Below are experts of layer 6 (counted from 0) of a mixture-of-experts language model. Rows are named router (the router's row for the expert), up (a neuron's input weights, with its number) and show model dimensions 0-159. Each number is 500 + 25 x the weight over its row's rms, rounded and kept within 0 to 999. Numbers have three digits each.
Before each expert's rows: "mostly gets" lists some tokens that are sent to it at least half of the time. This comes from a sample of Wikipedia text that the model never trained on.

# expert 32
mostly gets: "\":", " Your", " titled", "When", " If", " When"
router:508535518470460490484504475490535500516547518514539501478522481502518514504512572498523501500523514504493540480477528527544503445478492473457495464484525510481504528511504486510496479490524537492503520534491518487523526455497497481485459493492518508481488491482460519519497483522471494487549527548514502479501552493473510493502503569541478505480498480475448484485459494474524522497469499451504475465471547492503559485499511514490500486462501461467473473505447526484497513472469513
up4:512477510488480479475472533492481548457492497492472478462495537521520507456505492486496430491524544525531484529512489531511502500525479494485488545492483472545475506483497518478470516550482485516523500532498546503497510465457527511545479546482558526482445487536504456517458487501510441518515505491520473533528531475518476507495540512514514506509514496434479512493493507505539519490487484474485476517484522516507506517474474498513510468473480547490490465499464465505503491490491520
up5:446521497474479527491495457483505516494490530505500474495491493473512511491491497492479504497505472436507543463531508511509534513506498534467505508518493490534494533504529483521530478459512544526497526478466481491501513473436534498486507517522494559504487546491452513530475506538462484509440511510486477487502569487461482497518467496475538503487506527473454496494459487544465505473516529471523506500508502507498504497482508481493496483466529461470452541489546525479506513478462505
up6:500444523505509557499473545533482497550501526529496510440500501505518447496505548444514501474471501482535515474520537461528473530468529560488469455466483488477524488504469502510497482495518542479477519508459487504516442541472510513491494491491492493524478546510498479521514519490503479525518526527541498513501476481467496501514529500494508526516528514514513463495489488509536507493496461525510491502500531456443489487491530518448512492525521495509492480477484490527507510545525515
up7:470507516496515525512493521491478520505495475541478505439487519514459541484485479462511501526470492527464478485508501515493509466534534521574538528478491484483428528471512466500479522474497524507464525469469508507500526475485510444490486499502475496500533492513478512486486499479563466467536476532514529500451531532474495501476466503488534529476474494537525536534459493501491521510505487494495462502485537485541531509510516518509477505498506518493499450464518480520508543509479516
up8:444543482490526515527506497488507493515513526512481501503531478503521507499531515495488470455498475533493470514506504496513497502471525483483509542503448496496501511514481490491461495487518516509455515516525510504460520530547493536441463531475503457492476486517529515529504454507494471552516478488495508481499502542495525497543485476539515519496526486471447466511473500519506446522492522480518490521530472500454464436488516475550497546510469491506522533477501520473523496537473549
up9:546474513513511459521485478545497450489480534505529470476493532500496470529472486478496495486484468488492518515467474537508536489455511519576479497470498535536463468489475499468491428537532459478505493438470472500485482500495524520470491467512496460489509509516490523520488509526512462492491521528513503480522484482491493523510466506473482533498533493507532531521526529479527491453543516512489472498489502495503498486483460484470530484484514485527518475494487561527520462522504486
up10:455511467485460511445457541508517514447520456488498519522508507480538495501509496494506515536500519441520515490485463556494512493486523484466469498469516511481558480519456504537505508523521485557517534469461511529503493492478511497486523511493498497478485497526497541536497499501524515534507501507462473502479511484541489483492500512522482479490583510498472490553512496451497557510484495485493515483526519531536522501543503497470503463507513514502511555484470487517491488488486474
up11:429475480511502468472513504498488458542498499486527535483488525434517492523515504492543545502517473486564518485498479522507520488514485499484474531480501512511503506505515480484493528520497532504505515504487511511471514447446553505551468504493492469485527510497526512510491476445523465466434518511455496467510524461507496513496557513476476522498500482481490508496451472484503557508555487486480516493506507516473462486493467483517525465474521476500489483518471504494497515470485515
up12:510525469528472491496438533505482506511511557470552506498503490537494498511473484489486509506473511520428472534512448512483508513529483532512506467484503510500468517514471489506489529486528499470421540474508511492504534511494529503506496509472475545516532509459520503475543515476487463514519506488495520488468510497514508489506488504522465513451518499480488509527544506530473504501528527495479490465474529501462505511544501505497442460531546519465471494469494475481491495514443505
up13:509472521508486505509489538469495510498481503475508491502453536544478574505493512525472488527539504511507477475415468511490518500509491525493480510499474503493481529508498538469529499572501450488483519478494542531486491520487468507487481489511534523481524497507470521499485507480501501486459498496447518522512534513498510490531481504458504536537497504526474537480517518527474458502478493474481540512495472508480488548491520479488490518494507485460512495493462569508557510543531495
up14:502471514483523563543501466491494497537523531480477547485484521449497561482514478505509530540528528498520446482527533478465475503519485514468500494503500534495507545507504514475524504519523556491488558515533533520496487524508531498511470487500500515516470479461490518475508472468564495459486508503517525490498514481485437480509516509505544537497528462553502528531489500515522476489452483517504516549499478507482485479499511489510502535506510518477462492499510529538521483503496508
up15:513519498528508485549490511512524525461462508492518452465511502470499443520495517478524507532444486487520553502456497523520519465487494495480494466467491500517464518530546483480512513449458514468500489500505475525511476516507467485509518503487550488498535493471494479463516501519450520501515519484504486489522480509509498445506509504482521550537492484515539516498493500491507464477497503528484524523533530478428442513512506509465472490489499492519513516468435531516488463521497473
up16:490462500461484539560498465467479501464525530485482498497538520484486516477470508497528474513517490463506462523475503452523525466525504535528476536501494499493510520510512538495490475500484506527490523520488517535477503491520470510460506493474514501499528477533465461506475488531483495507536470605482453439495489498490491525522518528490517512502501486497499485445496493492466528474543489466491505537496500506472526547502514486475528523509435498524501503499488512461506503490516468

# expert 39
mostly gets: " he", " would", " have", " they", " it", " has"
router:504510472503484492509526464467498496464523537514517529492534470521491554515462505433521459471505505527498511521493497522458494548527492489492507504552541458494512509492447504456507513532539527525482544503519514527493468477489484546495490509480512503503504525497423467503465463472557503497459492505518497539489529507515462453553517500487504486480494499482474520483509478477552518504470525498497525488479480477513506490481474496496530499540531517501457488500495510516475491515525515
up0:517522486514472506466503502493548546529505523470519494495454515507518499472460502512492470517497481509528517459443471470535532485535487483509484454485495485550513525459504496510526560484568550502522499492522525522530456501491478528510489514488520451487541527481483487506493511515502520457468526508537507505476532488443552460512502484536522494489522488520471498491484531530536479490482532510512470508502505497503522477501518510499490476522514513499449488515484556496491456486519521
up1:540481502492460484441487535522483485492503468486500512510523487478509500511562463481533507491482470509466559500489528470433521517501486511515518545517530527494478518514505489427529464498469489515498440501455453483490508466460490461530480512531535497497506485519550473504510518494515521481491517516484510483479498484485493518498521477497504480539491543477472518533492525495465491479481476469505465510542524507521534492500495495488507486488539488447486528536521536496470533505504513
up2:517494494501516523522502501523535514486492521509542500515497477499506519511490473462510496520518509516513489522524507507472515542509522508514498474474496511475530540517538516490503487502483467544522543522497523486539490558517506511479531497522490535490532509544457433504506519450476556493506505468476480503473522502502471490478492499488528468511547491506452466477450508474467480507496465511517503489472512545495482468517485533424571474465552466508482501516505519459503509479498508
up3:482446497528509482478476529520481461485529492502488501504546531506517530496506525501519516477533488436444464506517516558499506456520493527502517480542505555473486460488491500459488486487467514468503512497521471515530514534512507507507477481465514546469504493525458519527486512503518475515446477541546485480528513509497511527481483477480559506485497506500483525451491520482500517433512530492496463517510499495524518504495478540450499465488504485492517509509500515468503476473501552
up4:464521478470481515527503476485497474498534451494499481494468474519476543499497464499475489509467478474553479465476491483432486526487542498490501525500502504523540443472498514484484558455517497491434506546480482501501493485461531496528479478566474518472489508469501530501490494545509533483465473473443528510508502510491489492517526481505476500473523440476459504485501502500476510529486478469506508515496511508469468516551469522503535492486504498494546505485494518501513498497489514
up5:508507466485517537549487523478520500517550508492525497451516533509484529530525520477561489482545449496557526533487498494491488471517474490542478509494503529467500485514477496517519489548482504515495518468510470504473506498508542492500522481542503500473502541485441529506500490465548478495497463517447541541548512527495491502508504457511492478484520486514490480472500488496517483509472502475503477516514509494462477525461511501526469493461487481466513483538475495531498510558548477
up6:540529521557493452511496503483508535450499480483531497505514504491517526498492506497496487504516482452501462488519513484479501440496473502533519506478552469533494461495483506504512543482528504507520513494464506538544475493546475460501504508547524449521496553465524507485472476480485500489532504500514484502529500488497493529475528463539472520517486533500486493518496523497517487526512460510476572539496500448504539482526492515475548494509501504490521481493487516484469542459448485
up7:503516468529532502535463475502493494453493481479525471529574465500497491531500474477481484501506503497469533506519465516489494466508498526501524505497484468497480507558499487491494525514537521505445534495496512469495515483467488527492536508509535491523507508530516480491482498497485469494488498473524533498515498477480467489499525528508475523480497495537485495511499507519525505516439495507503504545457423494514531481483501504513529484566533459535505536486473433441501525531474527
up8:488514500499512496523490490490541451471547505503502505536516485516479517512527497480522477473493498521538487503510525447465488472513495529535527464481508486470514488483507524460462545526501520472506516508530554489514474522503520519567531510539514478494524492479505474480431513495523505535507484523537514513500511521499462525508519465519545486478488519458487468493486482480490502462504454484475479502514465532476503509529507517504531437487510463478514486502465511561481447524530494
up9:521499512504461505505493459536518515498493487495504501511538510473515489468517514457495449500529568457485517517512489467511491529515489504534487479539501496510451466489516492505512450509502526475519515503496484499493513479464490511538495521482504503479488550546512477474456525435496543519521527513525486489482496475567452461522462527493496526516523519481503483499519450500511517521507551475462518506519506469491537546525508535517492478505516508514452507471546462488500478529509494
up10:509519461482505480482470469485504549504510546480556500518519477496534495500501495475471516523515564496499548469521528537509501504526499496550477461510533506531484479528506475529490467500498531471495509523465467536461482478472489518442510489537511517510478498524475490523509529518498533524482510478476439502495516481469511534512507495518479480512452479504514466540547531510497461477540568544484512511499464516506531511494507529525515472510513508487480483511532489533489462498504490
up11:501486504511511504496528498495486498483489485480519485472482472546533467505519544516463500514465505489472477478490517495514490486492469525574492492513484519498535477535506526470532479494519481499499482527493514488467549511485497484524473507505510496542510539528516496554474521490511502501502528564496492517507501541489520502485470522513507510451532457535491499525501474482539510569456531491545492439512521554485453549471515547515515522483505469485510523526512486526472510527482519
up12:467494502526513534504480511518467520521538532485460484485508494502488504517509497515479577468568506536537469475474492495433490476532497521506526497485490472493501494462514452535465482492542511495443478498457498504507552499509495513461519521525498480508511496539491551529520516514539485496499505536482516507493524511546533516496509516508505503489498495501526550513461477519517465516515494524543504433513489479530515494505490482486491521526490503523506452508487519537469473496505452

# expert 56
mostly gets: " father", " fac", " lack", " step", " able", " impro"
router:490481492480505516530503513509457515488464504497541505503503477500482530457490471479485469491499537520537492526472501464484495530506506494528437519471537503515465502542466470517497568541501458531492562472488468488497478480536478502473536529514453512465503490492511516492546467490467519484483536479466525494520491530503457481515479512515529524518493526486477544518532467515514517500490511510529497501510489538529484518494444545494492474546497519493503527453534537508499504487507472
up5:521520519511480498514504499524489529466472436505505474518537466483530533524494499507512548448503486546510489523518526521513527488474503523506471499485519558496491476546512505510457477498534485507508468473476485468512486472494517503492469489520483493510510525458458509501487516510486489472477499493428485509474495491483480468547499531478544458502533529546473519530477548461539509522520518484513522483519467486526514503534462509431534504480526521544529489496494481495499504474515497
up6:503527513510496526518511509449495517521529477508523489506511501520510440525468494472567493517477524551494451473506529505475525497493446473524476454510480493489490488501517502489529498462496487514488550493488473468464436483515456444492504507501521481534500509501452502494466493467528481525505501468506494448473523531475510502500541488492503528529497525460484503504514482503535495518494512482459520523531504479499485548504530507521453533466522470514484509466504498500510488522565522
up7:469534472517496517523514474496456472509481485454471499503515461515500565492511532509457526448538496477452522472495488462493513509484529520487494522494491494478496551521508546478505484531475513510515474496513522501476501470514535474531512504536448489504525518521518501485503483465541511483498538534505524506524497494479527521477468519489492477487497465471518452472505502503500524454516511465455580529467502501528521475460460524466487463518505483516485483474512515473521497463487499
up8:465517459517479514513480510508489483520494494443504530505485485517529484514568541520529476469519512491504507490506483490501522532511500510537496512444532492526530486512494486493482538479513491527475541496470499497494468486462491517482496453442555501512501488522481501475481478477494495579518468500507474492482475464526462530505465470496530517525487503480495473456528488497490445533514488487432475529506515494527518480507486557517496479495498508466477493500472452497504505550515507
up9:542479511491487467478489504494525487475528483522534509475472489506501506461530494484473496502466489494542526487513496545540510488523503490462507464464466559456497486490489478452556511506508529512503515482491479471495497499516513483499515499505509487492520515529510507509553508529508527517471524495509512521499456473472444517511513512548506497563495500533467526470498462528518476511489496507514515537446545506508513531521491429493556503466477493488507503498529530442524508496506552
up10:495481533519433465514545484503509484487559470466526490502485503473461477500521476481495508500498456510461504509500498492505504469552483497521511463484490444497482517522501493499514493449484504491525523531539508535457505531521453532469484464460508444501512507483531528507496474511475464515482533510489508550521504478466515523470538513532490487500516502489453513517487486467502506462470492501485533469509475495478487488526509537456474517521468497525495458447515471477507501469512473
up11:457518488486491524469529549517486524449499488491446477449477488460504486473508514460470498500504480523496505500444548480465496504476503493526527507477489500514568480493470513511472523494502470507470523486488510490509475530510488488483516478502476497424515495520482436516510513496514474507495542506507496473507507508488492540499507460520502510462491489488509454476518439495511533475493541502522560510511457478522506477483517528498455504502483504502493471448482519543497507501544524
up12:458547497498546499456500500515535550475578525453530464506495469514467486522505516499473511498476545525458515505499528514468506468528506515509501483523519521523488536508526450503511471468509488517503499450533525537502487484503475507508507476501509475495510505525494480513520463509504500486492508464518487489501519497489523451492490502527499456540478501476455531496432508522500486513477529455482486482506501516512524505494468489484501506504489499472493540469564492544516479536512438
up13:548518472483543513465448472498499525512474497492520504527507504478509508464494522487500506495466579480473489484519511501480531473452519501466467526526519508509511492501510519550527536516536508473501483471486498465493513485516453470492517510498484459505505492548492492511507494480492505483446518532500502504452464534493503512477529499523541535491496518532444527487486474490475492478500501521481503497506534528553480482533525516442500552483497505436487472473462488490493513472470513
up14:478489482491458492522492506524507524521475482541531501491509509487516500459504472467542471520496541501499486537508512477507489518566501476486526539499503507502495489513460508456517493490500459546471508503487495521506486474511491530494511538500490444522515487514453496490501533502481499506501438538449539497510554504500516476536537486493511453497503510522496536498499532519499457525523487556522526490454529526529452480507461489474464520509552521507515496476498497540522472441492496
up15:537469493524507458489522527491533491516495531489488451486515469472469570460464448525477491546509507512486519501553500516527535514504502481499483492532475460460504427496509482505509495501463506489541521483461456535484539506490512520483490481481509476518471512496508485520463521510488436470461531505474483521505513497470519467516521505483496487485495477498484498472491490476534502480525483506529504497499477490496502514498497511520448517546498473504533461427478535527496482513529491
up16:526523498482488495512501526493532511475447511482497469518477509482469501453450536517520520507479524517519495454449464492497468521539494482458514533467481501501527540531476470511498489489544504499531475448480481539515539505473497516512524493511469506480492489422499496545523490509510482506492480531515499506472497488499511528522514500498504490511527457497509543463440503534520502498539519486523526461533506507498529510518459536515522491507501490558493494539474519470538546522525496
up17:481459444514527505495472495514500540525468498490490483491498498545515487464508498471486511452539524483492531492515494511485517472527543484507500478500497507519478482508530530513496540540502485474518461485489467539477545519510479495546517515473513487494539506483498458517536508485501467495507481478493507542521485490491538501468530537492578519528507517547535502489560505476467477529529498482528442538494458490496455499534503457474510501488521514463504518495468533529520521509491514

# expert 23
mostly gets: "ions", " they", "ities", " members", "ians", " games"
router:489488446483520459510517514498476495459493520480500456459499481551508557521493468516511501537451503505512462528453519508525480536455523527506452541520476482494489488526509491500497511498516484476496547504512519515504527503552501476500466555481498525539544516551478481492436530476528463477520463496479496517505514477498523526530502486522483460524512484481513476488497481511458485494475502504543493440503493515470480513495483459464559500516512522505499517507501491483502503516490500
up3:509486514475493477465552485530506530456537488480477484509476505475542499454483484519443538528521509507477480493516491479526507529497522494492458520547493543521509495476513548428504458497479496542484532490476540477541496499489521481489503481497531531472485568513514490500533502513524517528516501440495473493446518525510522525504511480509500484507484514507518477520475483486460506541486521498538453493525541505490480490524537504509509519497523526501482459505528475492506490497449508
up4:518537436481486475506466493482482524487486496488520502478499478553464573479480477495539439525470441497529505501501532505541532514511523492530458502517503476474510502489503521471487566501501538494518512515484506526437474530542505479500511522509498502499497522574543497500452512509471515516497485483480514495545505514484505479492514488517501462497489518490516460474486512531495463472501499507485473467497522529455525502537496492513476483522507479485464514495513492458473466502527497
up5:532507484494458466496502475464494498502513466540500499509523522491544479532517530497470495516498484514449522458498471481492488490486464506495569481492501476461524517476493493498543515449451466495472496444511487492467509496496476524492529464500496489512547488495546532517455496513508519527482516480521508478516537487508524509479513446521542542463487508523522531558494479511494525488470515542484475504501538485506454524530503490496536483479507518483483520472522534524544531503469494
up6:505447489502471498494479495525466519512497505476532482533490485486491519484476481489496522485493505511521502456482513489474509465519492483518490512515480527557486488508480503562468458525466505564506470488484542469475469473539509481506550513478490474500478513497503506481476533527475431462498536464488496507455475452503479503504497519560506474489505514477529496466530495506498535493490508499533525492498499574535427528513500489506472501506528503515504485512461534478505512497526467
up7:509518465476502462483514524491467479484530520464520561506446436481503467526442512487471470481523476452513502548525475525475499442506494492483509488481524461529546507496493496531499495499544443526493509526496504515506481485511480518473519468469514529512498490483525488514511493481500494522479525475491497499519512531475466478479510544530500489505478542471483525449512500463490489475470500451458495515524517474526527512562491516486512527488505495521498515503462484491513463530533507
up8:479484497503473473522531544492479459504490509487480499484496520463514527485516510450530502484548486496506519510485488461478485460463514525503546492499490492489512492467485523491507565506527448512488517511513491486507472478531495493467569495492497520457499510470509474518487492440478513461460491497525518472524505518511498459508489501499442535451510533506501501551509521496506486522482507486516521522491510456512479554502479503520476444495474499450479493513455545523516522486493446
up9:454487446487496486506484495450479491468477496509479471428523498481492537497516515496544520517514512515480470472480468531493513508486520539462473466533477489526509490481551511441524457522524499504491486503477488480511504499520488510470517487495525454504497526496491530488502514494470530517520482527503485560473472438475485494475518468503515507481492534490458499445444492438507475465521500509538501493507542448508494502489494477491471526534485496489501526493472508488520527491529511
up10:500494478490518535509464504540503501489510543446505470474505513526488501498519512481458468536461513498494507483489549539521482511501480529486529522552498490491499522498464532523513479480517480548473560515473549526493482474524524495502515477517501453568478489553494479486454510493527498489471478522464523510505531489493506539522514539504499509494501505482479498519468505482497473445491508549525487490475509439448503513479485504462506509506500470504474482495498518508541549528477530
up11:476507479484512501526485460505533491470446528473524491528504494496500519521516487510499470471509533455486523484500506506503479482475525472550511505504502543494472522499408491510526493496479499471478527513476463530510509523491479456522501504504523525464487523533450479485463435511477470508512509516510477487466529473506553478527524531513520498510506459450500535493489535522465519524509486531460483495557511489482522505479443498500481530467492483511509494501492477496476532456512473
up12:508512544530543521484501535545483530468489516460477511466472525462485513504488516481541501470503484505457496490459490497466524542449512473494493515503515497511548488494481479488467472480479532490510476499495506463482507503544458520498510457488515507462512529510543513469557474510507533563516502499493504495546450530451522521469449524501535502489527488512467525525508468495504486530513485471506475522524469513477482492502533508509529512514487479505487508525455507505465526499551505
up13:496504531476477493524513496491479451493492497463534497474507499448526564483464494451526463479507506519519490481494506486489523492467557496492534484545519469514497496462499542509494489469490497493486481539423477449486521516485479498490499496470477512546460458471508509494494458468492477518495542515517513482509460511474530456506476503478489514475509495498498549519501494463507472491461490490506512461515502487490532539478443529470466460486499479446489503474473503503507524512512501
up14:479525573503488526490504471506496494542518554534488504526496524468496456517545517512478516484502508529522542487533496482496495502506499515494541477486520535496519515507486509509539485519488497504487468503484489514500465441432529509481519483491455501484476491476535496516576442499461520520462520504476487512508482540511511489500517503484538545478487490526517514497497478522587511483497460526448510526481536515511477538503513518507463525493530480512522501507483508499489492476504491
up15:518518466537512517577492530514483541508492484492488538449525517509479469489497502491499536495498507545491463498504528477534533481494500484538474475497480518452523448516514474495523469434515511487510504502520517524540488557524533489454480560506534463502545462499490497493489530505490520503526533555517536465521470477486519501532526486516528475529501499501492513526502523488472491507520549495511524494515511512508515503523512484534506505478532502561496522479477464495494491530487516

# expert 9
mostly gets: " Succeeded", " Coordinates", "See", " Preceded", " Genus", "Species"
router:485468537499516516507516485536500505540513494522515543510490498522525490501542537468522502551524516487520529491518469495500506496459502522433542494514518485494506489483488510482513507486520484508570496488463494548493486506487484511502462548544508451504496488497490520489489453448517465494465486492453511487482551495502481475524515518515528482501512516505506477455542510445512494518504528504502469490523501456504482490480440470504493495484507504476426501500490485547529481518552518
up0:556503502498488458506498519528471490484503499478501532497490519479519506489509484486494479537494493513450507501504484525515485444440490455504445515464507512483508441521509479507468481513481449506493512495526474496509496465515515560521503503532488525492507486580505456508543462483499450545483503483474493460504489518500510490529524513493503444511510477518482488480506521459490513534509525499477493502474517530499435493501502484510480529475530506497468503468515445479483474544478515
up1:499504516519440535449516499507472486540536468510461480548511525518452519462471534488486515462496548524460514526502501470480510500464518499470525525505513509477500462484498513518472476506426513480545506514461492501507473520506531515468532526475520506495526500463511493496521495485491428488512519483515522502487528540524509468489512489509497437530463507504471492488475491479506479516478487440499485509453481539526496519507473456496466524499493497493481539494494494523502508513536491
up2:488515454466485474513484458568509538499506523501494495486535479531517509500494510468488514513515507497509510459532514460494496490491470468509523493511520512517521452428502483484516524482510492506521510548490478486496523485495488508511504522545511473492484433462463503489523520478473447441489505501500521473505498480529531517494465513514520478539515509585505455467477481490538471519485473525506498488518488522511504507489500475531510493494528477571497497486516467472516481521517540
up3:499508518462523503469496529506468526533474518491515527511508517509494524479515510482491483450519489507493494491514483442501484526500498530531484506484482501495501553523499535489518497498498523465526470467491507510485465462483513469537475505592501482472509536498515517500477504446539494492505501528503493493493508432538485518494503482492504471517537538474571497469501545521502490455506493490526467504528495513505547476516466516489475464466489466495438506520506527563507518511520510
up4:494497534490506476503508490436519501461438513476509490506507527468472478494492488450512519581479485474520534479496490520509525491508511528504507513456488513522503516526524520469479484533533508502535518504453489491487484536498436523491483534508513501426503483500501494510481538515500496497508525522539450526499507496472556511473509485495508561490508519481446418491483522508504529518529505501536540501460476480517487496491511512511485472514505531488516517484498510502498503524470524
up5:491489503483476479495485480496486504511459472544474506516515544495494514462503522478521518473534488532519491463560468512538459433448507509526511530467508507508493499508509517477494500478542507513530523473457479519511522447505531485490511500508498510531498507505515481498485461504500495461505497531524475512469504485543493519556547520503516518517497507500470475482506489498564517512458442493471433507489495525528522509448512516502484460480491484527479528518490483552460527506509514
up6:514487477483501481456509495514493485506525524499504519484508526529534481473494483497486510490497497505494472486529502495546445524484485494486534492509498477511537489561501492449472542538478540507540482476528530529533510484505491516515539505463533483478524492520463560506503504504431472477495473507511542458495521517509534532527513523535500484541491513519488520500481488512448511477499475503536537534494512491478500503532463483532529560485478460561524530471505465489485481513497492
up7:484480494468500479501539527519492513498479550531480518522523487527476520498479520475498455498480535447490499484506435489521476523502499493514483492525483471492443475525493475492492522500480442523528503486468507542511498482483507543496468522478537488493459520507543507483426501526536501520512533465503512507508462484465503514486528536460497497513470466542479467515493442566500492499542518498509481497498489481510498494500518520518508483479512447521503466501522484473542497501531465
up8:492512490543463477498473442507512471507521517471510511480444478506504511519512516515498513451507515482487496434502531519535546529506490495455488485507533558506507480502465495488495518505490499467516499482496500497499534554516526490515539476498534497543514477488507579487494517541470493510496524539495506467532507501494499465507482492514495511507489511517500516515510521473485472520533482516519510510484547485504474551475429484515526457552501486544457498462535478525491494522482504
up9:515511480546521511490508535496444529536465496483510499526497502473521514486491499507523508495529524516530492531473468514450528504487474455552508477478471495489490479496503491483454528509529499478486468462504533475504478502505495499506532502506481515464506523491455532530520488549488497565494481551483475491457480482458544478496529492499495505499494531508519545507489458476487484501498442490478538506505530486461540499466476484532501446541496510477498481544501536484532460488470486
up10:490497514441469537494484511467500502457478515509530489461487474534525505521506512481558530501504480477500486455513477492514494517560495517453457515478471506483520448482476455558507465488467549494505512526508510485473506513494498488495504512545508481497456481492510507470510492534560507462502490491487517494476508518463504504507489523483540477465509453515465477473499486480528534508483477468539478483506519467530488478466517490495497547462507474519521506476484485488566502484488472
up11:542500476479482516515522517487526496517473528486516512480486506458491459477527485536508493490527459527531506480543501473497501508512489459495512475466532499498543531496534514476526508495499500540466517476447521501513502520493481497506524534526531507492480516509536471484455479454530458509487456481439480488508516505510504472513511518459514518514457454554502476534436500478526463514508474527522512478513478467518491478530498497527490499479542531496464503557487488535483533493491543
up12:487494466477496491522488466515558515495484482527518483535531470524490527510525534529516539439517501548487485497491481504525529482525507559493507511550495526461486494520498487473521516521525456469467495504500516473511525479479485486456487444506488488509536553547522491516509473538478488515537539483508520515478468464477486529549500485465516470514518489458485515502464481482482521507506464470522492522529501477501489463524489497488533501508455511506487522523544532514513545473526504

# expert 61
mostly gets: " worked", " maint", " returned", " Despite", " During", " take"
router:494520491484503484500524487463504478528499537454490509473492517483462542474482512448523484480514518512495480525492479477488526509490507488481486478533492466495527517483484500512489539495539507520540490546450487504494470481523491444445511481477507567514499475477470498481538446533522486482505498484501501529482541477509502456532505516460518485500520510464501532539548486535516521458490485549477520499523500497513524526484471531469443506525475492549528551505506497509482512508473516
up2:492484499496490480534484482501485532493509498558509475527502509493501501448533499460502479513524492448528496495504582464497494512504514528512497452455456461480492497492566502445484478510500516492506503500475511479491487497519507472485475522515504478506479546523499516522480521479521496534468512512522474476468514528517465493463514523510462465518466553543521475522535495462516502486481540517510466512507464446513472506467510490495491513514497512540505524440544476498513475488503526
up3:471524483498515478503508495531498504508472478502528483475537484496511494471492513487482508520531504468565471486445490523463517459473524485488486524501512455445527532467498459469492494493472489539502516468445507508529517571516511483478515540499475507474502512456520538512446539503530488526493485492471498515499483513500499528511507517498492481514491520504487549511506547495482484511495494501491528469521494478469535521481489516507484518545448486545504523487469515540496448493431497
up4:515545466491469460480507485488481527494505469514492507527510501469494521533510473523451513536529534504479506497472489518468502504469510493511511511475517510527492481520541450489472473489538528495517459438487515458513478538501517507504478470487429509484500485474515498501473536526501509525473479477469494510513466464529478523515497515486493491484473460521551458496568506534484471502531479504489483474527512478517447517495520485506469522469495521531502462453489495480493449481468471
up5:503492487519472465517486488496541441529517520514494492501491481490453526520501506527453463481483541534498486525539469523507541501534523551430482496489525524532476494492506534535511535538507528518482540486493517489456498513500512515526533514500487497497496526552489487482488475470518484507472479441465519529527542466522546520510511483520504504511486501470499479521491518469555496512513462501494497547469493537476522546519467519522487529493494494501514519486510458528507480455492510
up6:501496512531493491499500489463536506479511508469509493470521519516434466481514509455494475529481483483508494474497527487496506513516494464550530470480532486508518535533526505489501518533484504487517523487503486534515485516522512502481540475474512476528472508540508485465481499524494536448549491485508491556480523441523513545490504506501551496449546473498515527483521501513501509482504465456504505467487516516531460438455487488499467548526550484487510531512501500469532481541508496
up7:511506486529520522451513518503467515513527566446478520481495480489499493534509525489491462504501471491538491485497428519472480472493543440508505472503497493503494521479441517527516539501520491518541481474470482498541448496500507472481534475504516542550527531490499467507463487493513534533507513451496503468461488474508521483505522478474496510486442493492472485462520474495490472492490531470485488492453489482483502460466496496474507514522471519504467517527493487531542486512490497
up8:504502541476550486554496480488488492470491495472517500484538534443484516466436551476470490523491523535531462507537479497511519534515499549464513494455489487498506543521516549532443481496514539497477492522544507498495490508476466508508525511497486547471510533486483514504485495478499458528536504511510504510527499496486524473543468491502518524513512539467524522500488479508477511495492472504526519537495552503517476551493443486550472483514496490499513499516479522522484525500495489
up9:503516501516423485481492491545516452508446548436459495513472460456521470523519478500494479515490493465469480515526490467497486534514467519492491494487521505457486514493545472513499485522543486483490470530503519497476521501497521509499520520461493502534468531457524485511520543528477501487538519553465517524525492465488470501494525490541527514487471442487491458470481528512526488490511506527465512533502491555510460501462514532495492495497485492507466472498508491512515504506500484
up10:504478489508506479535493505541520517507474520495525520530536459520482544477477500471537510488466536527506480479502520509503479479488453482525500485501459464467529492510519500482526546532518518487523503511493546528535495531466483471480490485487458524523516459529473490534501514465524555472474541494533515459521544498500474463447494506519546557534489527518534507519482487497505460480494500471497505477466512484520499554507469532510502499515500490479478465484498495542503450507520519
up11:489502493479503495521490491491511508498498479479498472542496525492498491463521497463485477542493472497446487523545471473509537503501502513540466513485478521478498532507474476552483521492472501501489529516482505507535469494565481504492545443497517512509484518511516476499511516491530468509502485478476541436431493491474476491499500522527535488489543490510528515545478509509509512455528510567528535479522479499466504473494501496473520511491534516502555551522507468477510513470542469
up12:466506470502461481508488490529474493490543501494515514459512535523516508494508457476496488523492532484475506520504526522493486501501504511530487499516511515520505513496482550529507490485502570539497502496492474497511507542507488504475525511523502475533526507483517522535499549547488501487490479510517511541518468457475464481514482515462497473467477502563445520523514524498493533527493499504541475524553478509525497485506540519505469486498472527570561438492493504521501484499445459
up13:521513480444472470510480440442509472513494491473504451518492532512491503498505494485501475519490557503542483444484500522528476491478484502515483470524482504510494497533498488501514467477487452452487494490535474501501476508535542523517521483482492521424509496501529506496481505468522510517503495455486510487500513451492473535520466489509467490493481494463474448517444512493455517488474459504475474517498461500490479531467474439525484505521487507503509480501491503484462480483493452
up14:471500481507493491460526480517496494525497515480485515528517517531516503502442490466553494480467551501499477507472477454538496453488514519491535474564499506498492478472465532480462475552529512488499534479506524501511452472449483495508485526502537502476494502480464518477492476507481499465499524506486495529497497517514519544523508496471519484505512477511505497458489510569506497493509499531494493478481512495464508444523443472458512539525486495531490516442512478498550481522473500